config.yaml
router_score: "sigmoid"
balance_loss: 0.00726
vocab_size: 2311
tie_embeddings: false
seq_len: 384
Below are experts of layer 10 (counted from 0) of a mixture-of-experts language model. Rows are named up (a neuron's input weights, with its number) and show model dimensions 0-159. Each number is 500 + 50 x the weight over its row's rms, rounded and kept within 0 to 999. Numbers have three digits each.
Before each expert's rows: a language model's description of what the expert responds to; "comes after" lists some tokens at least twice as common just before its tokens as in all text. This comes from a sample of Wikipedia text that the model never trained on. Tokens count by the router's weight.

# expert 0
Digits in numbers
comes after: " |", "|", "2", "5", "3", ":"
up0:468486526563631497503573487605615520506474585505421569492495569554557550545455475474502528550456468460531520560464525553452512558492431505503479421501459541607477555570386507498444567552524553546410458468485433527484505447578443409426506561492444535599503446544494521536514435446469454486501495476455431449491555562520422562519466490482457535472604523562441534533516509477551498504438500500554424517382575515464450377565526483447476529493481489502559541455452442460520473488401511
up1:507481504548490531467438439577557552477441456508532554498462597502513441520533457464451469495569481516536421535570476489374517515469505511557553503558496564554477460517539558480544450553523451412568469497450479594580522518519457481583461377427519510472466407546515527603549518518398463503516423494517512407477587544550517568507438509586565501619536502502547428618541435455470444435477517472451513512469478502522422555533473555562549476473488608436480523479415457564585551514438480
up2:606544603460476473503475484432444564504462532416522490463554460473566451526538563545538495562513481524537480555549532462456460555436440505405465580484449562462505484550522509418495513480528482536476473461560396490486586529533432615525512545496545478515498518571488474476448576589533524465478591524480596576466500547516513558463474471495499566402480509516539567505540451567455570535515533487492539423488341506538511414491494573425487531515481551477417436523436503484441430540430557
up3:554507540488467406504457652401533560536510494589556471538513513369389532545493473568527499441538475474568490478496573482577535562507482568601450532522441445505521498455504374539363445522474461486465515579477490534545408490562607500417535513497437456569475403434487485480459532540480463451457477479603478501460470529566557563515498533430446528455476501557456498527550493537508433467431479441457489607487539478545465384435482491572547496402516549464491512445515511546493509447433458
up4:437503431395520537473505559594442533526513495561595573522485504456573520524555517582525513542515436462517447524555514434467497466475570486491423537495550426536485459593403533516349511605399516511518512497512456512546483484467441531496501390521544497573540573555503586579496515464467516426453593573452370485507483587449513545517502464448468516494459465413362413437506457414572442454536505448549414579558499522542553554438485541475589496430521502473474588517492505438521474569481493
up5:475433489524457532591419373497495534566485459497527425525543526401413498585539518531450538519489479541524507425492484545507532551538491484558474528569422469467478445535429547523488489551435514469418477539567504490597545488539493587557500393529508430507520567439415500563481517570484527514520526567504481510506498550495506502498535506442413526513549530481481579561583449536604494486381514538533455474467507468431395339455453516546463555494444465557537567489461440516487558577460499
up6:523529513514484479551503597445502536533484486485538437554541552534516504534602559479495494468544531500420532481540526585558528489475508429527399380444497475508456522527492456565602527517465510615442546568384539528521425473485456596473553545524526431524405475529458605464525542453452529417591503603474578484469510468513531495442531487419504515456538506471467542524499483419468481416521590537561410444428500516558531504540495559524464482554516377482447563414410435476570507556442479

# expert 2
Line breaks, headings
comes after: "\n", ".", "==", ")", " ==", " ="
up0:435522462454481460506486568508484568509462604486436462565405537557558481452509577558447503550559521502622537462510499642523507579564458464510549482464479494363533538446469535479601536502462508480553497513455509510581549465490439520517565552509524535517459549516434541476382489513483403545533527457540581520529584524527501344509516496474524523469489448491535580379488389462587461576541518408492545489449398528539435473576460526455517521430465491564559574536520601473548501542445535
up1:458480486525543609495589523589440576537524584550475504426498466469448487565498487421503479512496560475434508553517493571511485567479568519502481479513505492538453473504491480497447449502454435552408539474568599500458532487496450592511492552572502575445362418393438517552391499567475574491476484536498481570463518461477498436437511574613496539523518511504483438527518373524444654542424498494511489520427480586494467498406610498469516496430517494548484522513444509509453532437535480
up2:470559549540510485501499472546507524503521460591433570476539511549457472484508486467620532575544447414418531374434516402529505449508470458486574397451445583517473582504506549497485466540515485455492508428452479475501617464545568525532505515547577486509545534500451529506515533546515497503500578463460533531457506447517499521452498519476532528543454523442493379448568538543498514500469660529392449510438452618420474591501527508462459490597487563567485541505421567410510578459510468
up3:530584516523443475537521499408546472471406454465540579502469569563535467521526572488486591583538538512491473543532470576451585554512583504467605468501470531460520500479535498479488505412524495519571449457433533480456462505530459469551504556512520422497573491466491589465463508471354451506516464476507592484506503494476420517452472482512609577456483594490542505484484552500539478517467510455475566531504460530410426540449379571415532505476492530556570477520495463555499481463638450
up4:517559410413531513505499487535529516507469531589514518547525460563479449547463532510429480469542532523526436489490601477504504600446523507443529474527490469608428349515539446602367532540484500515464515491425447466559514535476511484505506481442486508499580610526472461474470547542487433492462416548447511559455562487462527458465474535584379553503459498458571517462497510498651547505403632465546532519594472546521396441480478505485478520529406527508474481519468439495456524335503573
up5:484527618492487515533477586592481514486494482562524519495547394488593492466445508468508585557541576538436539553540590487549451533544512515503512501428525633475541599544506424508410559441500451563461377530515536538470518535455551553525559536525436428464478496509504524477553551542476536481545540516490483588510540499537605517493501511499520511561473541560470538457587527514538528591452509404534401518560453480522560487454534458527551478527511493516430441540533380474483552543491509
up6:528549433458474382504536536559534544637522486576461486463448548497531482546568477517506523519498411489457574497534432498646513504530522547518509535521528581589343482487521476570350481442557562458424432496499592519615555455524438522496463496497474464447473496562521530588601453439515490554495503369549450404490512556508524453506514552471510532542495487520494540539474562484525489499477509499474480528527470468488443548581530554533472485440451466533450584531522434368427474583414443

# expert 1
Articles and commas
comes after: "\n", " of", " in", " is", " on", " for"
up0:560403453509397487423422533398500576495460367481526458489526528445597458429423535516475416516468486492498549620504465524498423538552440470477431581400497501569437533559471564445498456412465521456397473561581453499549505521538516542427604420525470574487449394463482659528568470488562552434415603522529565535575505537577450508548497520550476536430489538503507594547572495474406509521511539462555578546500477497422550580509477524420572528423555489590565433488462549524454573513493502
up1:428532514500403397545508464442515518407481551477520507405545493535511416505452527505402493465618443441441452538528547449451566491504478527562505491608418475537524497458505425584494474557430500523572510535337584539467480486488557530518503443522509456533504505598511479475479499574453511551496502549560444436539489449457444506512457456475462546490479394470502617524542519555501500563565588484588542549475511519469424512584550531509408572491485528428514531503498495500427542464397396
up2:586519463426472504398499454533451527553512490533519385476522478446501481443506521429520538497504406452506486523472434472430536413637556500446474436509488502477511448365558494536476515490504517487497602533582461480442531490438430599488478465505424477472501544500529470443458529491518428454463525555496512494532553440467520443494562622519427511449496504550489498489490446491488480546507430465572521548532416357483482570518500550471533505501505484527509468555521565462545479413471497
up3:521478522492527446502537471538510539480502476487541574569429527492464487568499537396556461589484507510548547447514476567557506591550468522509474490442442474554471470488527534498437460582502490613424495488566514521472482462568591505456458523462513431493572491465504538479451525408456503545486542407583469413515413412449466420431468503645464577515568535496560487438461516474544483452569510446401558468464547411475466428519401502444570526510529482601505549439500518491444494509450484
up4:475593547473479492529499593541498563624496518510498471481518532480486451463480482456459443465517479509474478462605375559499505503496492470512523483449440479444591473489475510457466519522540496524587406561491508525544527511495544532468547560517428514501516550480568521456546604469520514485454533474562465474414532444550613496513551520542537450510580556530503448511614426453539534528466558504595534465450447530412502591422469472518424540527611423479405506521483451506622517467540548
up5:546447548543473429421591502466541622483569554507520556532451544515572468455527495559476455454496399545498565516581531457494490440486421546462519529456524527549495565541486482529536435472518421508513453495438504507432538481562479483515416554524529566487475509591491600504559459435515427517494530510551536469517600440546449347450457501514482475444504519503523505524481563571395456591504533472494542427418459530513475498425466474559469422483527553524467506523435382451449624401559470
up6:529482553569491492519473494506497588512582555471534456490510512556492499550515544506581509547483396552512510532542494549498434594534531471543611484469439495581491545466540477448452465518462577555557497519425418555560359471503444473375496523503410464477402513575464468526399503536515462520523517478468485574511515541514499495530438487551509537541538537569418459381513477539507477498612482532467507567519558532565461619515546507455619534443492484531439546481418479507414500418569470

# expert 5
Lowercase word starts
comes after: " the", " a", " and", " to", " of", " F"
up0:501490503506448552533568551553460501512571506470502502474465514492554434569533481530500601517542516472524456530479547463501489481484508468512495526371423545526549548340418516471476520386606464562511560477429525455506489412585513535447497617517459525481534398382569509469410558475468510499620541502524435508395518483377507491456458412570444403462538437494525443411485433522533473492557494477584462546481462493482463487524517598442488455455504457451500464579544495550495502568536529
up1:549531599534533426398543418498471568496480531607508452572430439519454458511551454460522484657471424496431525526497572466483533483491453423526489566438513541496505424579542475489446460503559498498471509479445542405525423526497470546419399498543487559530481556440577601588425549522506472520512550465535554530534487514436546463509458509504496564440439365544515566516443437488500550373494546465469517560561391523557473488468598467490548523490527437465478472462497444449582426536496500
up2:481508434555634524527500497488553573497510507576467557544511509563480501569470536495511508457506465482503562417478470593518497561492497537541516532476481437507388511523464607459451527531532471447532451504485594595459408549480556509464492410531543516364505565471450520604470414472466492490499506499431452503527497550432493468501453500498462505573487419413433512421542525554517635540498484482550534509468540542494536498479446492498508507548512410407474544480509408507499452575477420
up3:493531633419577428571475593507483532530626497506452467514525420599507517551580493558569527535405519508440505622589572500511485481575452479506372557525514555478522487373600474495506480497513482350430501444469511509478549469531443456520482536571501497494498527531461434541490482460479616425496568474511474487475574535524464430513522447467483498407515526461449556425559434384550556544519596500476478521557497513436421560547451487379493478509514487477501480529522530503523513519395503
up4:403415528528439512467475429518490447554408469465518468430476547566497488568586463522458485454556492581477502603543513482464473471538540493539561492520448591567497517564471451426530455601561478517516519486438474497598535587568491474535505511506529499500512600506540517422519490575394547490440474522460437566522477509458456484527446521546652481397536476491550490484503454603529555481507497449527490452459511531509418585544461575493515492522489522411432533473513472566463553536469477
up5:526352487455601372466527534527451537487528496400453494570552530575456479454547519480529526493462528549446520502551435514552408503574511440577489529523460481520469577472475453491433521541551523520458508432476469596536509459500514584464460505585480534439588446472479417569544450466487482470486510494547556401452522528400391458512501430546569464513513493627587532555441517495519553519516469510581473589441388525542542541523541453406424504558526505491509446588536488457551471477543530
up6:468432500474446534456449455574542479575461542484552429523463540523547421514491514429474563557468449500378505466443524561593456481481506429567491465471515581486510574407463548502469602556505530473562488583560398575554452525490516633539452458492430496466456457549387413563525516477551490480482470505485509432599388520523529482516491467475534485518546413456522512489569535513465448487417476456485506492547469580477502585428486557516459498537455511453513544487463490458589413509405497

# expert 4
Sports tables, places
comes after: " |", " R", " C", " L", "|", " 0"
up0:488503468453517523506500556574562369580512509445532534536432561503505450438452555442454540471533558493558521421484516513448413373474370505487440487466482545532568486585508642416491429455517543494457375526449558506530489482518451557570485506476492482501506496469468610456383484440531485478445518399490509482459489561458381455512450484583523431480469481528554424393438415555486454568560551512537499508545477481491413520545523513526500472469512507581526567455459456449494511445405489
up1:401473506582490511474483491479550480476477506469537489525543474504535459488543468491543501540580525545551475544598530436509435529516474521518597531504462488519526475537446543520464430567587463414484472486480495445496635439510588520422458440426483545524483562565456436424481453436518453400454547489467508448495510520578475573574400510481534566391474460536456412504567543348531478495485434574472418525577532488460575519567549426479533424493497539462480481542474483520557527485500438
up2:543453422499579470521475455532480542573447502450479547501498508487544489539456478568454569454480555476548505503590452476598589523584471461492547475444501419415596529451573548531577396538452498469454422520495462479540487544465447579470513525443500514522457544498574469590512463443518444450481495543511513524507491446393390508473514451538494512473494507451501440516515461529483469497428492553495614527535646473500502474544492513450603581469488562505493512565479520521647502512519498
up3:563494588515459593485496535612575548484572595482488457524401487472452523476537448507579521495479471428578456526573485567471476420470563487586420551494587447557365521498418485501491448608465539612497442521464540541511482419488570327616492478549456534504521476503546592510483516432512490440416482485580487509558511447488539551503581463477518519512479473522481423544507506497468502570461427515543563541425366457450469459502597471488497527402511492465568513484520514474539527476490512
up4:462531522496450540489445469446522576479489562493479476627473491527509474554413500494511538459559552466443532468470485585589490530554519439506526481499535529430541470526457432493441502542487600554455362454451417461435495508455583511496450440471481544469510444512517425436460497439580447550411528513462589553588393579400470474433649515482615493483552545501551544505563426459510367460421524468505541418536520552467373454475508533509483535607476399516453486519515548469558547506482578
up5:433468487467604598522574510540472480549459505562580496455532603504535549486551462494455556455537489535401521484593513459443542528573465381510495531587375491534566494518470467538484488515411488556423508501475521437540456444407530429451547533445508520480513548487376436570471497521507546548580488473515534519548510540484485601557531436482481525507553529482488459481533471487493434449442584469521486521462335485542479447461487487495506517501559464506502429514515511452463466436525584
up6:488457442487403588419377535515520430580507494488496539590539496490471413551498529458449571474516480524480512547454523509500507467466458410567540545555471468431556530499526504485478546504584423533447518526441454442529481472512527416526544482579559532445514622491490431515532450478504499552490566444525461510388540467494485554531450490602513476531444471460430551593509522588537473528527568569590397511485511600509541510560513528443545508460484549417513587479489548456478433507450522